Weights of a small mixture-of-experts language model, trained from scratch on English Wikipedia.
Training: a variant of SOAP for the experts, 911M tokens, 6950 steps.
Below are experts of layer 4 (counted from 0) of a mixture-of-experts language model. Rows are named down (a neuron's output weights, with its number) and show model dimensions 0-255. Each number is 128 + 24 x the weight over its row's rms, rounded and kept within 0 to 255. Numbers have three digits each.
Before each expert's rows: "raises" lists some tokens whose logits its average output raises strongly, later layers aside. This comes from a sample of Wikipedia text that the model never trained on.

# expert 9
raises: "a", "er", "i", "u"
down6:120105094139122115118107152140085171120164128120121169134092116146113138120134123139134142185128147127147104176132124150109117086136129122136146137072153123158131100137140141074096132158111130144131108143154122118103111141094120116074130108142130114081161154082141100154094141145123136133169166135137131129103147150128147149112163164102132088103098123130170116139134114104069096151124136127123148099134109102139162144121120111145141146110179162111140157115136132104133098132115102109129158152145156190157112087129134134138169149113124110098154133119150146149161125123084097096180186133118129132158127160146105129126123082142096099170129116116135129124120091153093117185182120113102071089126115151141116128100104156173136137094101142124161129123120092104123114149142104
down7:135140121104150121090113144140149126126127154102114145124171120156145150131155127118139119109112169162146128124142122091117134099083134114105173130145095112128159135145142082076143147126132160094110145121096140151134155101123085143121150096116134108099146102134142126145085144157142129110087129155132106158136165169139081113091153184174122123136104177123121136142123172135101102125130135071149155129127152138124086142118192134135145105145106108155079147137149124112156114150129137163139170167135142117136092111103134130128151123128125139098145129099135183131146120167133124150145114124122167116145104134156096112113131137114149145135149072141166088145178117125124163170137152110114123166121109137197125122171138113129160126121116090169138119187145097158123100099109091
down8:142117135146091130179127141157146160129106106136130161135111105119099150129129120116124079120106125145127084146180128162098136084120170096096102134116138145136148187163139154153080141175104107079116158108137148146100138112123082135132122109149140139148144076116169118131103135120124139173130146173084147130101097132155118136138137143143107097115103109125130123162117105145117149086132102142148166140132113122086165107116138099139159101120158156154150103142087124131154146142108133072180132171138140113149151091131130107138116117112129126161142141132126102133101139119093143110070092115109130140140147120159171084097117142135109113102123173097147140128089159129107165128096137077123108111120141122168125119098119122115098189125120082133163138133091169117126140102138135
down9:115129134101115123160097092147160143137110158121104177150158138152180118130093150125109124170094128155145127153166130073097090122149152165125126159132157147124113134148137131127083151123169115156114130075157117131103101122168091129117149103129113116129119166095115108122132172171170125141113121110108126102114099150138132154153148146155113139114087133117157072113099105137106138151178161155146123123092131103100111096142133084124053127100108132132143156130103128132156152106168129129144169090130158092124126172129113113134130136132084122119105129141133127151117124138123137127104173131154109107141121130131186137134120094117172085157121141087116105134117113076149159135129075116127125086154084142175122132146111108144101118160139109130122155108110135118152172154113106
down10:150135121105123124149102117089163179136122120128152156084181142127132116155095061107129134135163130172106161129099105090129120153151158137154145115108117093118126096152159087128118119154082173098166161106161117088125106127134094098124138114132106114157099179160164137091126154151102141125112148142082109117140158123138131152128160135131113170117115149145127129166128118115122156121129095111147110134126139130122139137133189120158141132134097113106134113148146130124112100143128126111098091135133177140164125125131143128126135107133085110086130148113118121142145099161153118148092148100140139161148105144136076096138121139109175127090160167133106138207110153143119126149120144103148139134117126111170121164063111155152185159116125151135158102130097141101111103150140118
down11:092116133087117169087134114120122136134115118135104140146152133167149166116154120137114111140160148123151129160084129120074183129117119098130142124124136145138133135134115145128162121122117150125182162143120159149116087144108136160142129137103150135126177140129120103086119106111111110113136207182122079114083166136168151139132157121161141160160103162135117163140126098152144116162163165114119122169100138149099135183158120121129142131152134101122117119139174158089127130114110150104168097112089147136135102123147080104098127155148114106137142136170120108110115159119138128135125124111161126138115146136111137147115117076118092110091105150167109072141132164115141147133154132136120152125101119158152092184146157142101108125120133155126085142154124195106108131123105093
down12:049126121133156129102139092109157125117133142197147176155120146148101104165087131109091150165123090108168137132180192113056142115119155075142166117141116103152132131123146121142122139131140113122126150128133137103126109126153138098123126142118146126143095195116185131134192132151134155161123175132137121135117118122104194141147095080157170119148137129135123120093123112117126119141112123100089120125150137137098138130107111097120120105122127142128131136179112092129141164110146112120146145106143128131134148090084124140140138119097138106149146120118113097146131106095128133119136167140179096144126168143154135129085149136138134101153163141121130096122152090127120109107131126140143130106121080124161193134145115133138086156151108100105112137124137128114136166162128130
down13:115105075138154091106138118120152145186138124136121156161097121126147157121127106166109135128125127115122118145127162116148120122147135104138145159089140170094106097131131163096082122119123111105127142112118113103121123081130128124139132114124135115135115069136125084076176144138118128163156102118161149113113148157142162154177151132160099105087129095111178139172075114087101104143113161133149119127132093169129139138121144086109111125104138138105125147112119128115138127139132108134124116131118100149141166137190096097147146154093139134137143120145143112148116182114177111134098133150121162123111090115149135146150106122120144115084144132092091112124130139122110165124115116162087149141106114074152173146134133113176163134129139093123137082094114117082105082106100175
down14:139105133079144123168150138152108101136123137150131146135137120119130086142135147136101106086133119138081119077152106140118068132099159128101091180159111146111134111109105169163136130159090098141166093111121151156111155132140130159160129155176111152112127130127151128106106115150108155125143109155113158115152158132100128110157116143145157143122156114139139183111167115121152123114136136133166136099149127170127148115084134139128120142115133117106164120157121101131148151102132167081106188126134145120119149147146133137149155118113159179139099139174074148151114141116132151186137114130131121116096117142145101090111118126147104107117151137154112125093143101137122136171104095139130096138106097164111071128102146141130141125112092148088156095151155148125142084192090163
down15:116115112126112166129114089147144150126132155167128154116173125102148103137120157115133176109130140164117090112121113099116109114138145140131125136111104100123136148116095126130137117107127123130122151141123147107113128124147106099118168139136149136141048147111150117141121155083097139120089154192127123125158146136144151109160175130076097134156140123099121138157098107161143107152133125111134096135153112153145113093103074107166153133156129127101090137151104142114146139159063142138169120133081121152127123156109127105136133117164132149100125172078120114155153108114112083127076115134119113124129134121164165113072170132097145095125078202158085084095118128105108115135091123112104158128144121128126120145157154164139101101127140123119161124131110143137186122124155117
down16:113132136089123137160069145111117127119149148092166140123143140113158120121085141192080120152074106163119131100106102112133149090157088130105101121125155161123135166116090111150108163143126129139135176123126099149106108127150138093128119115117133111128124117108161097098115121121135152142100095159130124063129166128138099131165108130162140153129114125109097110121139127167130152132115099127160154087123106162115117143194133114108130101182154163117109134116161136136124111145100144141134083144115134086142150100159107146108144135130107136142135092140096136098121149106117138156111162109126123098130140117128106091141109106128176132082110101114167124129139168097116102110116132109155114125106089065083138069144112153082096092098148122137136122104158144131136144141102169
down17:147130117136047149126131133140150130124127140133152142162101166151111158110131129139107139129114166117150129133080089156147133118133132124138117102093150106132128122114135101145092119134149130113134152149131114116142129149085129072143107101126146132157113127111089137131131105156197107138147121179114118142113126111129123146117110156105142136127091098155136089127137114166098166113109145170102154130169147073117102146167110146125135165144106131167176116125099163135120152116146113099158147147118119141129149116131116145139121129175112178133137115149086142144125105123147082109143136151168158082094188149090113130136123116161135126164157140127126147090080085104097140113107168148121130118171102102142154093127160085169118067120150107156097110106151164116115170140137124
down18:136118147100131139154125120205147106144124141134102151148117127147099129127162114133111138155092138122082136149123127127131125139128140144126131113140137104109178154177112075154140137155120108128140134145092145150148185141145132133108187109148119117134178124129117135139167132066099133139109136161125152110142092124146126138167089153088120139142145137174144130207101173139130154098163134131136134100117160127135102111096168127154170126113133112164112147120122145110138152135132104071119124122164154062153141167107126119109057132146109170120121123143136141134120131143138160136093154131114124150091131139181126177130116133117138135154150125165126110147152073103118133100113079131129133133147152135169147147113157148154141137125098136159157130102093143144096136104094105
down19:127152140102134129150130139147133117152143101161112071113162111145104115086120171100126076148133156111119136126105098109110153175095089123144098095162124117110133076174105118133076137163104123156178143106129143109137143153132152154115136142155143109116127117089135127121164118129142103147138122140148170106106087160176154115146121138131111140142164072088148148124143092134133162087162153154138079151157111120118116105135154127095122115147089143125140187135106135112153145149119138079114126110117116128154115138148163112146140140145106118132103130149143129124111141112147132170098120123172145094116167168135178132134143105182160127067089139096121137110138133143121134121144097195154159153098112154109150116158107131109140140132123142158123149144152092175115146154124127
down20:125128157106137158152112109129101082158132153170125123106175089110177159098133132082111122157123111131119150094085149141147119109190123156102111146144106136138139121155173097154186164105106130133160127144121133160098145163090151107110142135132101153127114133119119153132123127132152110106106115153093141093114096147114141109147065133111180172140109121124113105146106136110121117187071146144118108123131143147150114110170097130120135129144125133127152130121135103165101116116139113180088088111148124118096093120102130101143174137106097140099138185132128144132144109115155078131088128115121074090148136114113102112135113098100148129117108110121155136109108162149125096128094153137147136110127129102120159113157107117100175173108134178101085131123139109120131151143145147
down21:149122125165141142124125129101140138158140118166122161124139124143151098155108095166113106179180154133160115090124120120092115094097146106146086080088151124109082124112124138159130148136125114115113132129124152116175133151106133108131113126134121161122135143096146099143156097145083130188120139096136091123099113187140126081125128149093118112189122148138136136138073118143110114108135097070135163109152120133099130122110107091120122112121126172132095162132109139143123133122123139111138132088114121098134111177135138106137160138152104144072148145149097133082116155139042155109104137123099141159093109115077128115117127104082115107129147120108082154123150109123137135090131129160137135109114138164185128139120105104106127149140172144109108165108155149115140140129142108
down22:101141115138173107136170102150071114092101149140125105165147133084094155131143142146179106092130108150105130160129160112148084117117142127105123121170122094145123185157124161131124124182094084148093088147133124103152125129132157147147116136127145144152123132129078118116146112142097143141119112117132115118166139120128121146117137117139134123081093157107138089128137121147104136191121115098116108127144121105095123112114128133169077139130137101158094175135136158078137110107156102156115135106123158134137126136125161160126081216148161128137149138182121149126161143150084115151108121130098160141123097113080132137168117099091106112100083125128106126118131125152160106141141135091156157138115111124093161102143119146146139126154142109119121140148135123122148095172123156

# expert 13
raises: "20", "19", "3", "18", "2", "4"
down6:123082157110142161113137144155150131098139099137136100173111148113128127140108119139100114102153119117164127129150145138124157099131167142149121094101123104178132083139151095118145177161127124131108122096169141114137169138143116157113120112108163116140109146120142131143098114178176121179132129128113141151111147124092126143136150135114111141171130122157120147135128145095134120181104137142123146128180129136113098104124170128138075136113144131088094134098109151122148127115176126169145134153165141076141146130093156150116119146129122181148147134143136139141113157181102136153106108118104081148096147094122095086128115119147134123136156175072115148131117141089151119120101091113072107172133138131173162119110166096122121142125157129155094061087102122139122148129135122
down7:098087134150110124137132154122149124114090123153116125143104148152149139113188123109177131137154153099115136127121142098113091142078130093118083139122111171074165148115144134145093158138126126143109140128073095124124139191125083109190115107121097133120136158114132117145124142114140175089112104115141172113143136136118120151132154151124122145150104147098135098114127129123108100130120151158131131108110128116109154116140133133167113122110099133142157157161107139171134147115098142121150124107145142084106096127146126171151186108107163079126117147074107155106109145145168129116140123139146137137151098097137111155106133098140160117095162140107147182153142058138147146151132111115135143130100171147120124153150110137191150130133151163134117079171122096114124107103168115
down8:114149155120162153141159138167137139136141085074143115122073117134111111153150133137126147185177118135104116168111153116152125096111168109114130118118129138145121144114111144136123127138105117140149113137116145115104142119151130152111109080166105148177144095109122080091124136102130127141111109079113157192100085127104106145165125125123127136130149106191154136127115176124152129126101152126103143146156181087120125119104130112161110131181096113106128125162120142081137154161145153134104120136142137140124156071166139139103102147137182153101065160130148176135135152121150119147139140114152129103133113165128115126128078132133094110134160127164156142120137096110116172087132101154103130099151111115129112157091151090158113106137094101119134126132156089121122147135145151
down9:085121162100125118099117124138098115179124164159121126118167111148109119139124129127118082107136129109123171163115136124113124084103142107154126104096089130167127109078130146147129160165117157101095108173161138087144134098100123142148145150092123137148097135135128146162145144135104140138133129090170136142157101143155139171145128097144104109114146119120127107167118106113101108171102134125130114128161173115074114140121082106087128134088136107146139157142102143105093096137133156171141105114094175092145137122115078132095151130103134144126148142140127131144131196148128131111101124137103114111138149126141142123127134076140166122159115145135138163135092138080070094080162117124098079161111119110145150126130159130086173125114122141132151168086120147094133143129137139
down10:127171143103119145147124132129143108141094115120136158103188185142105104103110074171161132068125090172136078124106129106134163141141169080112142121165145115122160125134129116141094131130102165152151114093118087176092115166143164188091116120107113083110139107127106088088148101131172109096159097122144103110127090112107092141105112119113107141135096085130138130132136137115119091109092129116187135119097131125121134102157130159148070154124154168089160139123134084115160114111122128110134118151129115120150128097072137117133129137118150132114158134091106100118125161136138172131136128131123127140106107091120103141131119120090113156135116159128123104119125130152116118133123142141119104154111165152113172108141122119126166101124130098146099161134096109132112163094123108
down11:128170153141105100110151144122130141168110107137151170121118105131116146150112145155096098129084128117136108143120125171124144125085156137116045140103120070094121136127133117132143157162123142123162121074174095153143141160149151068105110168117154155131136135121152134113149125112121090156089118113097177151141096117118111124144130122117099099089164172124119144106121141163143122156091139161116133139117149123140112149135138108177106138152110147103139169134166137143144173106165144173145143164137116100143102131155123127165127117151129102131125099092131083139131104155136151139140106119102162080119113172150117140155164161115128161116127132139118140106135140092168151122159131145159120162111103097095161088126139140126101136158095130148154159152094134120122118165082143
down12:112109153147141096148091173106134119142096107143143146158118144129149100126113140122108140072161074113098123156133143112131154121138116144123153150117119133136112118080090098104107158109133159132078115157124175139166099156129127120108144100124092107157119110161123155110081134071122142145146163140117169108114132140110112126138115145138119122114102124082156120167085157103066120154118108159165135145161132128094148123134120104104167112125130115145134130162140128119108134094165158126129104128151134110125172198128161141144134152164166107130142133136078169133139116153159107104138131119167109088155127123119138135111114127187123173145114158175143125155120111127106145160160180110181152141106119072131147156110157165130111143123118143138144146149141118130105140155171133
down13:140143174105142107137126109128086156157112119120165114083089135151106090097124106140117143142075153147114111081116137135137106128154149132158140127141136136108105120109098107131139080132112146146129130099134150137145111130075120104126099096162111172144112059085121122120127109127138139144103185149107138154125116124107146107140127138174144124120122131215150110166140131091102100099126096140149134089074144156148163121116097162120143126134119116128122174105143108103129162106161140095133082128119146081123160093126118118142089133117131139135116205139144135120116128112140150121111138153131117154133134133131135138124122113145092171172091152118106126161126133115125125128105100188125169126199101142148140140112167136166173120134090150122129125124104142154132123172115124
down14:135136088138116117116157156113135117138136162122123128117111132098105126105107147141144103134085113162168106160136127171147148112182135121113109130159123134140142126152145134123153128152089126135159124131134130162144122140107109081176101133156183081130148112141157125155106134100130164150080123137109154102138168091086121137124095089104142149109188144151153134084112089127133150141143131136103150112154146142142118114143116151142088174128135147150134078135109151172133150105148124142123145113166113145092137117125146092121143156127106132126136148114145114086164121170133156119117130125121103134117127165081142111108175124122158104115144075164116147113108114130124094149127167122118129152165085132091151195058135124173145143137152110144144118156153142178169139175139139
down15:146152167126164135140130130144110109136129158129134126137112123151129083163123107121114124120166138141123174114157114071112077155114161084156138136088112154124112120152132162107139127161124111157119156129143062124100140128117135105091144147145138156124080086097126117135124112123123125124114148091155149125100119155164108103136146168104116148140120145127138145145112077169147112098139143078138193116116120130141090142168163127096093138184146153106127132131150117123094164121091149142143126139159115091124096096112113124178131154117140139100125123141163084174105166143118106097154142135118112134157165145136163118153159118096096128105144122143172179147113112154140104087132168129136151116144138131137144102134098112126118109136153132092114145151058131164151105162148163
down16:117167130141155118102134082110145125131141173139100087126116150127108103138117102116108179120096118108142125115140172109119105126134158133071126121096119124191123092120119133187155119149129129160133113126088179122142081114142092121115164162079122099109116138148132113138148170117134166092091144137120118090121106150139114143147108173123143162128134124125148130131148092142111111123060123098146085081163127140111155129127172127148115131173141115142126113160163129114114155127129120113097107114150150122123125105116123168129095168154109136130135094134121148130132130152106111096139141143178167153135092111120126131135142149164141122094146136103146093118116122141135083174145151082145121163187171121125134131106081099143124078156134083109162122135129082100150110119121129
down17:141115136111154099169131150105108180125129123162087122080136142098128129114119121143125119163145143171160094098154136131127132134131149137083086154109130115153106150115157164079121127119115136140134103148161080125104125131133119179164099094136130097132142176104115113111087107137176145106139146116112115131107134106104133131127066108109137114150150131125060132151149159110132103097097157122094154089100130128125174136106109128126176109120083120118085098158159105092175105139137153142119137125124113142109100118135170142124095121125102158137099097105122130110165099145130154130133130134099138119118128128122069088076123138175072093145135111157125139183102157153149141089156137131107160135134116162133123129117129137143116138093111112091128125134151114117095107104150081
down18:150116133117140151136118138127177120135128098116128127139124124094128174132121161138097165113104113110118148109143118098137140113129121089143146180150117123134147117154103125124160181142137103111131131111106130144082155133140152163156120117124112117146124109127096094141123148156140119128106133124142112162130134102133176122155108172074130150152156089082076098104126105107099116156099154127149152123110128125128141125133137149163169151102145114079142186171109123111132180136148128145093126146132138092129131100100132140113158067087126165166157170084170123180185132143138103066164125146097150130144083127077177128158124127095128103132105114130122097124133146121126104108110135084115134151126111118157153124142141151117140105137148139127141135148056145101093137134144115
down19:122092158156107122148165153127124131150127154143118168104072153111113141171123154166104138147143117152126149155173121145156138098147145149078131139125142119131100099153135122119127151118142135112140164123095099130162179144160105166162136077177101115099136101121143105134144086118153110143119116199125124130137154134137138184139086111139131118142118133104106133170080139099103117149119087129126129125108113110124070130119151163105118154152112131061139091156117163120127108093133158121063138098062146126130119146160128139118115122127094120155111118152104129128149145145124141100124141126110121128150117170160082133172117100142146091136128116115121151153142105106119121119149153118153091130103130174149136087115128143105115134110126100115075079126095130091138160143102135
down20:138118119151133105132121190190173122153129165145101145111127138121090123187133116097135101197106180167133101130116152093113074107136134129122098088120142132119126140088106130130135102143095135134135146135130132124114130158112157111115138115130108131130155140112143137123115128161131098117159090115095117094084091114129098144133131099138122119171119135145070123177110146162138122153120132074139132144138059138111098073123113116127099102114103081072121138135152106151138139148128130162124134124118062111146121174103129119157129148167144143133133124094104089106156147159126104116090127129141106127125160167105092148107141140146087158147128131110152068102138134155155149128139105124108105119104066105118152125153140141106101126121114139141124121125123159156144127098117130
down21:115115143139143106088123127124132163114130139141114126114117135132116131142138128113108172110112100132130187133144131127122098097118089121114109121131111122119119122119131112156125134107134121131080118098070144094159095124104130107116148116126094147158103133083160140082118155130079153162131105120127079151119128152136095154145143178149161100078124126168115147171138133138155132141109152132093141105110112117071142130158105106132133135164133102098135106129153144147075109108126125109130135130106076165118142147121155155103151161136143107129119142172098118104105136153098081057156156153100127109118114097133070131092117152103112179121138118108161151108117137152167154144158098144110143106162189108132144120154123104135127156093040156159120110132134107103129130115120137
down22:159157151151120142145082158137119135157142101127135129143134157141142149103122127204084153103128134142151159154162123090107146088125111137147131150151167152144135119144131143178150210148138108143102164123117138105113145162133133143119127153089104115163130155126135119081119117150141139096154134102112168131108125188145126146077113125141136111133116082126092161138071097128121114132099114128136152120143117106102121128098115134106129137095186157139127147091105130105160080138145098110089181104094130140127154158098119114139172133102099157091112127145134143145111107087110106075122143112155133157119116155123134182121131123121103097123149157135104143163187132134105129142118082170132132159148105111151127093110145124136120142131149126102158137119143098106103125126125096

# expert 20
raises: ",", ".", " ("
down2:128161134137128143127093137130113146110120117131131087105128132122105171152122120131123186120144125104101134137097168088092166130106158157175097131068106146126109092110142106094120171084124120131133076116159128129125118166116099129122134108156170147132123142126118127138138112120160129118115083150127201133171105111099130164148126163151113100101106122156158167145135158123121166158158143155138113102168142123112117138127148121140132145153147138113133157138152166178121112154128116084132126125132110148140118091129144133190137095147155159110152091126123121106129121140117086135106127129146120108121116140117107096146123138118160118094094103091127158141153115144102124152110078130149125112096157136107151162086160126112134182128153112153161081146154082143185126172114076
down3:119134135105150145154151129108185152128108125115107135119152135117117130163170151121151108151116146110134121112154141106145123119132104105113112137145144118091090115124071169070101115108119149098102127090140146124095119168104113126130127143130125161119134152108121115148130147094178117165131118112094135139130075112124139134120096119104139142133165149135126160167103110151124158127154065168142140134135139149105102137136097058109162109124123152112107136144146139120130143150134158135130136112104119135103141176133104160123094079148124111076104146089086083120115134138149135118120168132085162143112100159131149097091068109117117107175167141157118120124127113140132157141183095103173135130119071165109115133106106115160114156111091124157117128146142080118119081098095115
down4:101132132101126122113142167126109162164146158118127136113134170131127138126090076163103123117110095122139144165122131155125126139157139106098104104115116120161093115146125118146142167080152112099144189110122132124102106132131153135130089154150137101126107132142129129085149105152094162132136109140101175131117113156148114157144139123110118158120107146131123086135190084158110144110133138141148092101127110130116140104129102074120134151137112110143124125131141088100156155143116145091116106105177151107126171106174121139149147135115119121098093139056134114107163170156138139167124136077181156138070135135179102140109140125124168120134130079165141127131117084085102143133117177111146138138104116073119126105110135099123140150123151102098143133106175123136087128142107117
down5:120145128127110104156140150117130150106105122149093144179142161144141106123178115152157169104144121156165123114142198132138140148130103153147144123129105086125152081110124158088141143101089135093165144114118138120104192116137092115095159113143116131116135136124081120113150110127155075122131190111121159138158128106137143139136155181125107151130116118138114126157131169112164162147140113127136164122100126096125130135149120147125144103097130115116094121141163085152115125139133098103122090143130155146132107145112117136093131121096137113099112177116090104148108074103119095127138108128106168125113135132140150119135117078090108082138122137094128137191142163112116130105105154121107144110111156131074113082126119158201129171118158167117136121103098158139139115129116145
down6:123119092165093103120124096095147128122140097153107161098172132145091117068127137140136065090101151130160116152126091110095129134095096133138134166114157129114115107099141134089135116135126118104130109154127171137106134116134121134147145137135148145099164125111100117105118135173129121117138142120140073135109135141130103108160109151152122151114113150144095169076142116118157097141119114127098124157104126122117107110107096133126162141163143095147123166133162124141132174148199109164158106130175085150148160098177071143136149116091108147104130139154136125125116146088109142112103152089128076135137147147112131181149155108148159168075099142135104080127149110106157134110126131095167120112095125098130120138180123111138127093128139149130115100151114159121131134156138141
down7:080147128138153156126153153108105127089137097147112137144122081137150166136121111134130149122082123104066139128137139105158138105112176153144086181125099147101136151214103092129159155126120124101173140114140140119127149087129113109119131125113128130196129147126065130111147093145163084151162121141136119145155139145157143125144112142148114157146138077120137081149136121170128134166126147132157084142130140167118114125121156093108114094144156108118147131119128148138120143090118155143153086126098116130153123161132080119114164141140104086111098148101087147137121112146125155141139140112129134134098139169127096124146117119103170158185127166114126109131160141117096132153109127153088152124128108112117129092126089151120165124116110116134114166138150096120116185147144136
down8:151060120142101148126155114117138108129091130112131156131146143090125133155099105132085121144107146114122135136092072150153145126149076104119108151111162158154110151095102109111130143113128062139087123138164137136107129150126088168164140169106146119117111132145177112176147111118146137086149135131124131140106171108117139109126101161124145086142124147095092114123164126138128128130082101150153116132166093133174149150191144132140139091137112137119127122121151142117096156128161073103125148134141085160156114133092157135082149153125148124150163128148149132105109121095086124106143120096109127139168127141140151127167159121172132134150142142138121132140140147107144133125133107133129140092115120133174065119123124096128160130086164142144127104121149179121142162103087087
down9:137107100113078091127112108134121156122157119068173099130122173113136148141136081161129121160149109158130175156134155085139103103073104102138120122136110128163126138137138138177136110143165156141118141103118105102133118144112114116159145133145130118083095118125126128123136125114137139120106150101124107162138125122163160119101100135138133132137123115108108151119103124151128133134123198115103166142116118106166138145125145107098093124136156126092145111118139161161137111120128119134118114141168086140132124137056155136200130144095140096083119112117157083149130108121108075076120136131166102162159122099129137135101142119158130101115140118123129163126115082133127166150108147117131128130122084137101156097110178110080117120149105149071097152127091138128141132106174177
down10:144137171165139140150081096097131072136119125129161125098149135169146178126125138126100115134126118124168092169120145159116106102145141108145142101107126162116130164177092118107117140120110167116103121158096157134120152140123118184097126155140122111098184132173090143126132147092136104115153114127149118123146143110161130082092108170141091144137169163112144170133106161088118151147138105134125168111161129130134154113096093132138122139102121110132103116117089168121120120159092132128144086136143121133126143117145173144124194098135105132138141088097126093142077146156157108101113141148134133126128115166169114124101111137108099144139127143138140114151132116170132152144099096110132164193124108168104119149122106159162144107110116155118161076100131127135147107122120100
down11:140149098164148111138137082105137114136119070122109156124153132095123155139134129104127149148155188114137156086128114106171115092148136098092111145131118112122131114123083173133156171136124127170116113109164123147109122144100125190139094144113113093144130124161092157118129130126170134112126114095149169126102129127157159161191114132091143153170137092147110080126181149148124100147144125104162184071171138180124073110146135130149117114115138097134127150107098139090154146146131115129110125069115149144130108152113113112130167174114123100104167161152124104118108094092163154117140152104118095141118121151163140129130124115124124163152104103139128130135118110153098133105144124131114107118110130158164104113145154144139122110145103125092110110119129096127107105105098156
down12:123145160127115134126139095149099110077131122158173104076160126142108132112097148116121150106138106139147097117133119146101132106143141120180130109129095165166169147155111124114163113141094170131098138114137121149134138182153095139142090133136149142141142128113124136092145097142115157091132180161148116160119148146156135130134092083137132128121107085126132145161090127142099143118093117136142104129178151147143127130093146142159129158126133157140091127129135151182083073110167140130101156101161127101097144087139109188129131123175151138103133122105154112106114119125119127084093147128126114128144098114100157146176118166115120095147101116124146156137106168176130134156147139134092131108105184111116154119152154133073107158144085108153084141141112097117134148128122140
down13:118126091106100109098150126127102192138148118167143150169146135124087173123103137145126106138087152128200100130158129111147115136150130126133153122134102147142159139119094104095148119139176121165100116139158183154122094132135145102124145112127132093168138102102163105142104166110181140091093120146070148137145146141096126168142118116157100135123112137106085094120123142126133088129142108135129090127161131108081140103173107123084129099151096163158102176111149125157118122128136123115144118154116144146128110109090151127136140118170156141149136124115172129168156100088114096112119122118096168130138118126157169145108164109133135110123136137140099152105113066157101128100142129170145165106136135106124119128138170086105119116106150121117167157110116121122110139128090146
down14:129145115115062118089163149112144090087152122147147109172085164158137115144108118117134179115116145099116130156133096063135097124149110140111097169122114094146144155105131150112148117141144117083142143114108128104175167141167125138117127149161120125152147124139147162131127107123175122139109162088107180136127110115117115124106162098115124138126093160139111142088113101081104060101146139149128092097099159088117133111148086117131101134122130135156129113110128145171140127094135124141131096127154096127130100138070107174108146093156151136140157130089145125132118111127138125120108121151112172143151086171170171127097092124100126117134106138110115137152120130151131124103132107125101096132130165125085124144155124125121119157165132098122103112115129093083128109155176121
down15:109108093149120169144116115145136131111164133150104142109142167143118097137174133158132119145169101097124149113159089100135140122130122104125151169133115136113147122134157124093149138101108146166149110149121123140148139117174155162136175142150128143104120092161133139081079128113110139100138144133140118106127118107132112099184175115113128148127141143124118128124085121136154127131174152152123178079148114115136123117146143059163136158107091101135158122125127123129149124121101106162145111111118129132133139165141109202146093133154170139130160155103123094104164121189121143139109172130088087149162137118125066093128150124110140116134139169141085130115117165117119141165128148104154128128116134079098102161096118106118124157118159150128131136138132105193096122143166112
down16:136098152109108097137120159135114133143139151089123113120122141124103133098141124097141122147154130140136161156140148112088081122141111107147198128150108144080121143093124144159126133149139140141136100132140128145118151117082130125114183152138151147081136131162120111154140120098134129162149130149125124154142159117146126161153121080114093116127133150155156123157195157155112162134117128160069125113090146070196146114150184135130117135158118120130089144121098174158128109125124149139145144109133149153165154099100129112100132131149100131114182118153131140113074134129077163125106100136107139123134090120134138135120134096172111150108144149106127125161110098176125088151114131110139122136133080131094110077145160082139087116149132132136138096120123131162118117148096178
down17:114170134068109082141138113158123088130105136121119084109175152145144091092128127117126139098149139143124119140085124111132158159112121158116137130132076145113109136094141138127128099132123082150126121148135105087172149138088111114124114140093182181160103112130151117137139141120151118147124137134178090142142154133104142136152145109139132119136097136142052079142121126137178121159148150139128125105157134106145118137129126118072129148153134118092127159138114130099158126141118083132099073144152161142137146110133131092117094146129110118140151117183162121116183123107135153153112163130120102142152176107124138144095136161094141142137123112162137131126144123133121068110136086108138147120116080100070159150163125119127132119092178138127154103127166089135131125115097143
down18:147175126120153103110151135112110103156150137114147088135113112126107156142128091140195133134139131114069114085137123097158091094117106132133124144121124086140144145145142139114126148110135089145119118146085126148123106113120115170117101143132151064125133098148134135129106076078109125130133100149084167152128098137147117119129163140099129096109101100154092096108134140106110155099125158117129129110173145113194161130166130114116097159157112137114148151099138114098135068074140110107104119129120137118136083154129129148121171157113126097155126140146121090114127114159136132108183155089124134183083101108169102128112098129162129137120118083127117131155142084156105104098161118134126128087116131140127127120149127128081125147120100121137179158149129121153122075124138130